config.yaml
num_hidden_layers: 13
hidden_size: 384
n_experts: 64
experts_per_token: 3
d_expert: 128
d_shared_expert: 384
hidden_act: "gelu"
moe_layers: [0, 2, 4, 6, 8, 10, 12]
router_score: "sigmoid"
normalize_top_k: true
routed_scale: 1.73
balance_loss: 0.0073
balance_bias: false
init_std_router: 0.0393
lr_router: 0.000394
num_attention_heads: 6
num_key_value_heads: 6
head_dim: 64
vocab_size: 32768
norm: "layernorm"
norm_place: "pre"
norm_eps: 1e-05
positions: "alibi"
qk_norm: false
attn_scale: 0.125
tie_word_embeddings: true
parallel_block: false
init: "normal"
init_std_qkv: 0.0238
init_std_o: 0.00466
init_std_up: 0.0238
init_std_down: 0.00466
optimizer: "soap_variant"
learning_rate: 0.00286
beta1: 0.95
beta2: 0.95
weight_decay: 0.057
lr_head: 0.00439
warmup_steps: 200
schedule: "wsd"
decay_fraction: 0.371
decay_shape: "cos"
final_lr_fraction: 0.0
batch_tokens: 65536
max_seq_len: 1024
doc_mask: true
train_tokens: 368200000
max_steps: 5619
dataset: "wikipedia_en"
Below are experts of layer 6 (counted from 0) of a mixture-of-experts language model. Rows are named router (the router's row for the expert), up (a neuron's input weights, with its number) and show model dimensions 288-319. Each number is 500 + 40 x the weight over its row's rms, rounded and kept within 0 to 999. Numbers have three digits each.
Before each expert's rows: a language model's description of what the expert responds to. This comes from a sample of Wikipedia text that the model never trained on.

# expert 47
It responds to: Word-initial single letters or short starts of capitalized words, often in tables or paragraph starts, e.g. O(KA), A(side), D(anish).
router:560490517524477466436466524519511482501465550507514512519449461505455516465492543512484444510531
up0:519540480514507429446531517524514532434540547510475529518482481402500490578481546547544508587504
up1:541507580467520474575505469512541546427559475453473482483546473483531520504519452475478538484499
up2:503521457508555559445539476548548468443561420506444558556475479498510553559455557559503490509505
up3:545526487482505470557422508511494543475503478513512447541451433503552544436448530503523468502532
up4:492519440492578572519476497526554537531445515488418482507508498458469440476440476462479436535507
up5:499498546397458483454465560508516475508475438485538490493456535521520509506548504526452564504486
up6:522482438551492541486492543467486501508483434588513455502502476446563532505442567484455516534550
up7:515483482472524537526495532512493565542537582509569481466476532514547514561480465541407497473578
up8:550493543486474535565470483515472464584471506509473483507540462523503507468536538455569480514568
up9:517460535449537384499476505516445461468489475501487532416465570525501430450478470502492386473416
up10:472457513521426463493515536520484454520482556503461519533500541487519550561492546552554460527480
up11:438530472490498454485520663493418498508502406466503536504484499476492477457542479536550509530506
up12:471471492416551462443491488480522441420531560473534496416518559526515460505421505480589493480499
up13:512546484510558462530484512500527514528507485498516560484507580501440483494450498523517486447530
up14:488475432544517499551508445471496482583479516510516545456435465469509497515524544490435518569461
up15:465492500483451526478498565491550530389471497473446466560432522443584482466463456463442421521455
up16:553533494534521487483414564556532509514477445520456492504414490494576472502575570528482486502522
up17:504503491457554498525496492527483446510578503500541480468500504498517552478481477483477502482496
up18:535515456553534437373486474534598570474526476584523470489459484483511459526515470478522488511552
up19:505402513486464511426486496524537599446480546488487575481499498506464524459440496554531532552484
up20:477479474526432487491490553541508500428502443451498512514494467499454521482506464568500494506526
up21:456499510483482509552464492510475516552437569493452497567391539511554523504487510507584502491459
up22:511525419499415466511503515489461453522503524510477540472519564533557504433488553474577467558486
up23:524465429492474486489494483481480439524501538484435465462468591495510454492430526474571552458470
up24:516417551578594546507560423491493467508521454503590480493474453469552487452534476541508441541474
up25:470510506421531474474439553478596538485525515454449532522532523514429488464610550506521455441516
up26:406472535448505482501477520493555437437462538472542510496479530455436459485512548477508530509561
up27:503525510507447449468439445549464498485534444533448460515552443505501500507497467480576495459523
up28:514420494456508483526532503529513490524444491526527510581575501501508490445530518513500483454474
up29:512536532496549500531498499447499538464524484488585484489491548535488451455351516447473514538489
up30:494442500519483555556502542511597559518425481468534506470509497474536481462477569569494490440512
up31:471485537522525525514529501498525433465467493480537514437471537453449524545432511516469504558530
up32:517478414463458533503494471483523540514570525539496508476513528441539505540453503477446563475511
up33:481496477463516483496490498538551485494472507517484457499512458538451500532441483455496473537437
up34:527516475506552479533482498462464505566492482488495573469542481492508499459455483483435497554528
up35:523491505454511491483485429534513529475530431528467517534482527485454484447494427447552534480550
up36:547490477464452426528437470489484513499474542373531472479513496503452535464521533505524531458534
up37:548434500504473490517562515545492540510496488562476477562520513510512443525519504504506587488442
up38:517570481556491452509504483530486535520504524517473519477498494549447501467552529557514477546417
up39:513530466555497490482531509504574512498476456525550539517534526481478537574479515532530474515410
up40:394494410571530468452481502493640564534527542537434450480493445510567505457504525478481472523512
up41:438516498461476514555422533511419534506563475482519443487453471481468602492508520423547471508498
up42:464489524522487506550482477523524471532554504522472513517465561574469483476478555490440522550460
up43:534466448526503519461450510431472489487538450475536561498458511435451504488516530526569517499447
up44:436477467487514512479500566536477521453543513555545428472437467504474492513459496489514486532531
up45:507497471499415539539468500532532454481486475557524497497416432510485479509537520471453562454521
up46:451539494498451498510470486487599452422530429479458539504473457391490486540493423506489523497513
up47:445561484500534545562462544517522494503575444575493474509486478496520467509456550448470481423503
up48:487511513484450456418528492482526518509561481520470576554487481486475435466463527530523499473515
up49:439502552491546487461516500514481510483498588461539487454534458506591495524426543546546446538512
up50:497447519564470498519470513512470475493562489460551477475541522480521556485552574494482430446525
up51:515470471495540455528477480491485533491505479499437500514470492535575449478553439471506506504503
up52:442484502445516459420489509494484442468546429457566566512529471509559428474507493498424497520479
up53:540526519491491435449483501425524477511470471501462486593519447572531506516549491506595497519526
up54:444510490570505490473512517450429555506469473480476531551467456483517457498460518521547508467635
up55:537501472425449456485450478527542486496506510486454534547396484491565480504527515554539533516517
up56:464480484381545440445479464549479516459546496501540512516506510495455434570543402515490483522496
up57:543519571572534479480488553430525434498465522527505540496500478474537451512528550452541490459537
up58:548489447473538494559466445542502452614526463596471473559493566481546497527521536509493428444495
up59:501463392507548520500381470504555468491515500553470504501528462493456555433436557554524468532486
up60:579465402533454497541497520527568567538526453514503536484502497508526522450536516501477458469518
up61:458462465449473532466531517500560562474397532473477519533473484446464493484516551560539550500493
up62:513543460456509523480520544464482573461512558424522509464477490584534521515505579491510495511475
up63:539474546450529522517474447500481558470489541563473550503483514458527531540572521426551483544540
up64:441475461473546458466563573536522494511476525472486480530498489518507518545446558511430481514525
up65:540500488517483478540548522483545465525469562444511527449503489501485471447547538456528480434485
up66:481387508524547465535488537516428395454479495561482482507465532404483534525464493533482534517537
up67:548510544448458509471506477527480449511595429488562575430531454461523527479440510565478495455554
up68:444444530514493480567488524475501493521462452537465460529527484497416509483490546489550467510439
up69:466482504411470512473486518484419471430509486390521467487433495529522443485453520443542457464473
up70:473418498474469456480506443476532511509544563435462468495487439470412445538476436453500575487579
up71:520519476501523529437557540564555521409453487501537524466444530515484486537548499533510495502512
up72:465455527491534515428474518468521519498523554497513405462464505516434520512500563475466404551451
up73:498498506533544518495552531439519481519465474479487607451424476490460564485457510497474469549460
up74:491519517483530469534531469494435518459465492468514515466493602467501502518476538447499477489500
up75:508520536470511520524484459474579453478531528536447541467481540508543448460483429541539581555555
up76:548519481581540444504509531452526441540509532487508476567517497488482533557486430555528542561476
up77:530513532490533437490467491514516535502545459495490470474516498493539507492520531462420507481544
up78:530506521549532515489490488579563543484493570496447487450495481487430470452503512509471480570544
up79:498487525503440567531503536447537464503460497445524507505529470441461454458482506458578483491506
up80:412471528509435555515507453441534461474472482594562452453463495453478446503435501488486568528483
up81:487488438435564533486477531498486419617535521416530592468505531474520523551535454501535529508537
up82:551519485499472536571472477494512476449469399523551468522466466508561491440474523519510501449509
up83:505468474544507508495452408507510527475429577535496486498542475481541475462508574556499492483481
up84:468447496558537486500580469430478477550514506511409462384518505507562486457512563475537520399516
up85:516527536448446462527486546538575553519461526474479500547473447456527520532541567497483514547536
up86:562530484476542487487525511437527491563474574478575471514565442484471593490493557558527536456516
up87:473502570444507489528499507495521488454470445482531419498424535460508597465465463450530467520531
up88:507502518556498483488513541542453529460484470514469547561473522504527561446522507493437459512535
up89:451585424485538478482420458431517526436512488455525483481478502479539492417530550496469458515536
up90:466485460485502577492538529526570575485437481494488521570582450509541492497432512495490488507481
up91:546445533478513448490420550527551571514462526408490464502472554501581559541555514436500507547491
up92:452495471564497512463521557488482507590526525491532516490516487455504512473520492461434550470598
up93:538551509479429547552525517494564432481518502543456508464543475462537461483511590488519515536548
up94:536493512551477454408485527442489503479451519504488508523526511556464552568482537535376532499553
up95:583509495521515453492527462494539539437466535572542447476534518538511489491466472469523467456472
up96:517459510479443509544453482512535470528469449510465436573410527527540461564456525522606486508569
up97:527513489506497524574505504516511475526471494508595579478466505486438425475500504497503533528446
up98:527488452480485468495440496521489451566403534502478481582521500469477523563459506524578541495461
up99:482521453405508482471488505483496478542561552541526510493490505488582542472552411522503481516459
up100:507498506414475539530485424479530587536535502493552517490524535543381440531499523587463465478495
up101:477494503501535513505454546520492512516491494453482530616550455532442511523405439472499516556534
up102:513473545560489540593509475490492556506506567413460487451516465472475522468475483479545477454498
up103:565519517445550493525475487412560455520459459510548537531547534489523601493504445510475496573488
up104:481586498480510513574514551571508576532473522530518569472445531518481509490472515507469497474495
up105:437463475550517452528512473541515478591453492387495502539535406447495521530503473489514490516501
up106:469460411456485457484485496473546515487498506535501581557564471510479514529510524469479448419512
up107:468515456452546427519474531451519483494567419534555482413450476509502501454538506483479550471578
up108:441556452478556529448426469458466542445559479484464416543484514538543550505491489457473503495568
up109:543517451589499503509470505562421603497560481526474555491575523501558557451469453515531583553529
up110:517487482443481417530491537533503493552503535443485504437598476490499494461566510542468487600497
up111:521471510413452551448439496503474508478517540500472468521551474521467552405424472478416521527454
up112:462517556467523501501525527492467470485576459471589489585508464563527471484510466425507413530522
up113:562498525525485483558518444464460562545548455430572508580485490572464513542473492503505541536526
up114:488439440494461542559512549513481522515487498529422421470519442546445474482477542472521500559475
up115:552449503503565542579520543518546482460452490516479527491442521469522482456499472544499492457494
up116:558545540504497520446486482540469533555515421475458514468504480536489522511435449579497545532514
up117:576461422457556515437511463539484465526490488465487433519513590538448528499512503486451557525533
up118:587551467484514514498460552439511543580527417583506440542431473517479538488469581531522529510478
up119:459541505513480516477475534503544551447554409576504407525420484581586446553491527518454514520480
up120:502482491503486490545548471467531528497545457436493539577484524507574452489495460499527515540516
up121:516434480456515449498449428506491472513409556529542467502439450566514523486437503503480506490481
up122:504527544475520470481551544603505515461503482516482480544514513490582558489512472528482545509460
up123:508464518430449420432477486543494538432557543473483518594457503564416516479565492493489550434531
up124:612459557472512452542553545540463473502490479473495513502487510562450522536441521525526562548530
up125:449511476535466543534505508490461562534442487512511545505474482500475518496589519506500479478453
up126:461481482410548459482489538507549475455509612538551508464545447444530453487490488457467505492519
up127:488462520486482481500473519511486456444437514521519581439505518470540477599510510542483517502530

# expert 3
It responds to: First capital letter or pieces of proper names and initials, especially species authors and taxon names, e.g. J Crowley, (C.V. Morton), Ph-ibun.
router:567505465547474524467443505473525459490519451536504451527440439450479552490462513460493573553533
up0:483520444469455489406522429461578536497506449559586512469524532448510443495473480520471554504489
up1:560518461515498451486449540544519525514467547532603451535495421512527519492508489548487494504461
up2:478453512530462489543522566514537526456529496527428470503518466531531453524525531374557514488524
up3:439510461480447443435506474514520453460517425503437496448491544406570593523566535446509473549517
up4:462538484523502450565484532505456462470446507523518506452473516471432508450392500462521464549525
up5:493536492541525491493469514452522459483483522526430403426520536547497521526509496575467540484464
up6:539506525447503464468481475438407560485498448449465563524490527511456494483503565528531555532530
up7:531538489532526461423573567509459508487543481471495508589542511486506481477459484435510491566536
up8:440554501436493459476504490470498432553535487527516470385507465541516540476449516502503474557484
up9:491476542530446579449473534491505504464514591542597457574480381564471598560474495496481452538473
up10:476477515532495486505417484443500576469511548505510558496518446509532475491497521481464482593508
up11:506544505526455452524484413479512498478494523464549517477493495471487599502488498505510461491525
up12:482420452520490502509428473470519498452468520461474487569510511543487493475428575489546554477467
up13:492477526505491469556551543523476509443507481522567459438460529513479579588495503526578543525503
up14:478489535428461491550470468516502539538518464414594468527479472497554446505513459523419511468426
up15:516540530456452503520504499493537422539487456469532504493503552506484485458487485440489631519481
up16:519510512460576431553476487521484479534491503504457521481484517527523412526620590541560548538540
up17:472502459443454478478559467435532520527499484520535437495469530504524526496497424546544473516533
up18:513482522459531521537471467550505464542499508571452456490557502483484526423463524484477514509540
up19:430498410520592450560458459548464527470531480512561520481518486434451497475444511441439488563478
up20:526470465493493512466534522497568530506527502518538598402549547523467520474484488565557501554436
up21:506465573531424508482432497443560489462495506529495512501422541508466470544451510498482510488493
up22:504554492507503522566448474525488467472585494525482518493499432427488523535531517468543528477489
up23:456551544515516486457474512421419510476470485542552507483441434483473532549543539515467523478561
up24:457519480504437450542551522497509461479479497484550501395475587480437541521553486495491512447494
up25:560511496511523477482530467463529481438530504522535545504542442516531413480459440497525554516502
up26:490519487440474480428452476485486549492560466452572455476515517440481472519532470561500524484507
up27:541533509422504393509544494460505468589497499515619492458465552452502523491574533528472507527539
up28:521503442473473515505495516522446498498476553453430492520518387531450441444522473546525429442499
up29:533560494491497469585483560572482417443519538533506437495585529465488510492481553508538507502475
up30:540486467510572488485504481535596518535508465535590543493445513463486526516521511539530485495459
up31:516532497563566505430507468528505484497572467563483503526449484501475465511549520489546521524519
up32:521551460504460494502487490495496518444575539548580453484545538551535495437457479474484457615437
up33:440518516550520509555431479592485539533510464477525506543497507442513515450476543511498487518460
up34:555537474436549503587520498453495428419526438500461417486442532543492518466521522486482500534519
up35:524450510412472515436506509471406499487471487461544455456527517479533485468454515500506508536529
up36:513442446475504473475466510500560534476549462573456492545488471470447562512502446490501453499512
up37:509450534545477466441499509469566491434460576559501514435533443504562512540546464459477538503533
up38:446436478560496531459473508537530454484521472526531521450424500526504491480471572439495548485584
up39:486437477526484481526465525504607525482537517529491513453462454524544428606545521489452506479486
up40:559502477522425491476516454507496522542514491565457564549413468531478524458524493470515514533454
up41:398466523468544548476547531487524479441540460543439503569505486531493467498526497544563507565539
up42:498587485524467574433464518479479441476440433529540510524488486594521479475522445552554536527577
up43:475542535477508476475544446507483524541551496462458542510528495526541524504520506531496556577443
up44:530487537475538468405576488496528539485533486497573507446567494468525491524515432489474445536552
up45:569493490461519466522524505468501526518453531580527486520478547487535517438580419495446560524506
up46:449590486479438407458444544497477463487510506552535460457483408511501518502520508518466498413509
up47:575544477456463498464448549500547537506485502432436428525464477481466485486440527550539482492497
up48:493495513535459543509541471494517456412493488485494533502503469494436558459476503493487489485472
up49:535551478460530521559473482525454496589478496496523497546442575501422472505587475494537524503591
up50:455464494511479547608504432484488500402544528503519473487452491516525511484505475488483489532477
up51:502459568506538464523532490535437527498521561461482451562507446517466526521478546432567528575486
up52:497537450534458535567494553490521423533474439507523463487515506544458548497508515583531567437531
up53:512493470467516496614481561505468485538477473498456521555476443530545466462488461487503542538437
up54:476473472490533571495551503434495512535546556438427489529485524514536438512444503475492520419560
up55:524490468501452454467532524543506512483466522518474446456458503468521530533481492473559545464528
up56:586538467491533493504421524528544462443587452583508474506502521421509497491550489514506467523488
up57:524571489544597470516464549534469495465497529524579580469511472495533535469516590476488477479436
up58:458517472537425557545553445494449432572471464480475508522492563475537598546501429512474501496464
up59:497522571534518490524478467474491513531513546540540514507461457548462528606468500471510501556508
up60:549471559557503442552573437542507571467535499457500484536475518460513484524492497485509562538561
up61:442487412516481564491465467477615415478513479495495513504482523424583452466573531469583516549542
up62:471547475396426540467515507475445472479558464514531466545506492450495484521539512495509609471452
up63:507494414482553488533499578518511444445563481476500411496571595451490512504431528547461536537541
up64:495500446514511550438489422485486498522414491546497434468450515482496522473481518532475520469535
up65:521497464476539518498495462503504520497514446512503511531487477572535520531478478437483432522482
up66:505467493498547470471497460426539477486544479467423503488520519529500449482480531518582450515375
up67:503572408480488524452536516484441534482537515472494568472485481507559459522546487506544496520587
up68:431466422479445492522453432455478468484536493497467541492493506517488512494555514496550490497440
up69:558486471483498462537544563519508488516515557537441501518529468554469473480490527516528484531467
up70:495486434456517510503445546463518546518456506517496535472559518530424574508473508509491581575456
up71:492592493514595439497516534501502543374561481513504419465516493555521501548514474518494485514490
up72:498523469474468488517468498469551592553518456480503551526386478514550496550469559487541477474461
up73:506497502530471505468557449532517484537444462509447522545449545504518515526582460502402534521523
up74:550520459543494447413425484469536500475471440432511552535508462523494508518487473492453542537459
up75:489436487475500500518475469472566498537480462566569417547516467483523567443598546474486507421503
up76:561486535470466483487430505500486519519543463476486522470502484490500503526513500459514568483562
up77:478507559494452562427448534461433420497533479455523616439461525493445554439481517427551512544495
up78:587503517518503500478453520533512472513510501541491467513463510465464531479491457540486547577578
up79:505492535549539465485504522460506502544571524549549439465505560507517540418500457524456465488579
up80:566589455427544506479424485536508477506550450419541437496524490453427474407465531537485481532548
up81:499504534565489515535526535444506525543495558498501493552502492522544586483448525537465495523510
up82:548524578480507451505504475478558500538490547589525537524527547511478456512396550512440595492446
up83:457464457530466470509581508492600536495473581504474449529458526500422467440492514507435484592471
up84:581462472497477523553481477586548568545546492548536467555488505482469525455501496481526546439537
up85:447547482620568554512509532486487491525478501478507530506523513432544476495565548511492510463456
up86:524505485464608438543483497547575554462478546448523472563468443492421500580514463516503531502527
up87:475514570568543582512534461514493494512523540492537514450479533499467532534495601512510554488521
up88:498478497480572543523473491491559490432493495508518435436546522452540530531535522497518491492562
up89:486460558511530478514568512562496464553472508525445426544538464502480504503480523522420497510513
up90:498543497525557467478490556528565559495503546557526531478473505468535529524412575548510496556501
up91:498472503396487493492509501437533545525531518501494485474456478486507545454508508517514472530533
up92:474445486560515419516529550494569565549469457497515484565482505433477497488538531459486546535508
up93:501483473428542469428508441430458507473502483487506426533564522503523501448461502526555506520542
up94:452434497390578459515457487450553480475473492433495473575519449487496451555517484478504493470585
up95:487539494432435433492532477544429537489486437459581528509474549513482510483447475506478429495504
up96:513515471526504466518494478541527488465454507459436557461558477522564492452501512495434566498485
up97:506584530503549536461524415498478496511481505446500465509452481510438485440464562475507526530490
up98:497504487522436515472538495515519497440503439550541534455516472478532498563540470498524602502575
up99:464483504522465476403573413518539445437506435521528450523523464528514460535560458468588549527545
up100:526511480511473549571527517455584550466510485498519550574510458557542564516446551505482552504508
up101:476525598424480521474527487482535501520503520452488508442494463473488461477532544463510487521536
up102:490517505492518541573469457484547503544549594454449581465475517446438553446499528514499493438425
up103:526450516530467536465532468475499498515628489536471491541560558466528526429508533565544454490511
up104:526520540479539551437464475568453452546518573398434513497520383485547538508492506534465525565499
up105:537510552507460457464600511422496488488499540430515477554451478461446484530575547492471521450467
up106:533566475582460468488523584519530535504568515536511494542559469493472566506425494547509515531487
up107:427525445552544534467474538529553479497509507476457460518528591487488510500492455520560493524545
up108:594478585545537408502483487496556416474527518545454573439583467469539445490477508535528443494565
up109:488514507544476482508506521454518511520476515506424550507472577484542485544535513473555421495552
up110:510496511497586484545459530443543469604529498512531496547553531517507479480408503583473495516524
up111:537551476565518497565580575461504528545548465513535529585520577494451529487501521542440473490567
up112:485495499453606512422507543562506492501509459524503407483488533492502418458486492525464479473449
up113:506462504557516501482555487520529455481542522551546484468513491503527471544527474472524432487564
up114:444484471470518524504477433387503467522552497494474545498585492528480511501530540515509439510524
up115:505474512436486412482519496475538460499469508462539522525466485510524495604464426463471526529410
up116:384501589469527455456494515504464582469485494499448569575495494427488430475523488531470482465631
up117:496567515527496464513417463508545448485494471480504469452545571533546510477544521508531540527469
up118:460499480538519501494541441431482512490445488510512485515457537373490423483530461490539525486565
up119:535529502599528577507460457524518470594425527535499528522558459445515530466524475496577513527501
up120:504564451501504574423533506547554501522513468479535506551520432439535549533548483435473480468576
up121:508554434447428495448463476505544498519544429472436512503510521451520511537460441441526507548625
up122:532480508504529439478488529491473448451520450507538507527506486414520508523518525505483496512488
up123:471439474504463520540559510522521446480510499453453425480489480487447477476520492519500558444495
up124:518480467462496486545477554438548525500413550499435495557523475510466491482551503518496489406472
up125:481509484545473466533453527504585461478481515511457428566442501487542583523489473454538596494555
up126:467479468500506476483507498485466493515526481541408535550505489480520524476406456533478447493550
up127:526486462477496569576437455526582528543557486515506466505513523495468580556511497458512510524476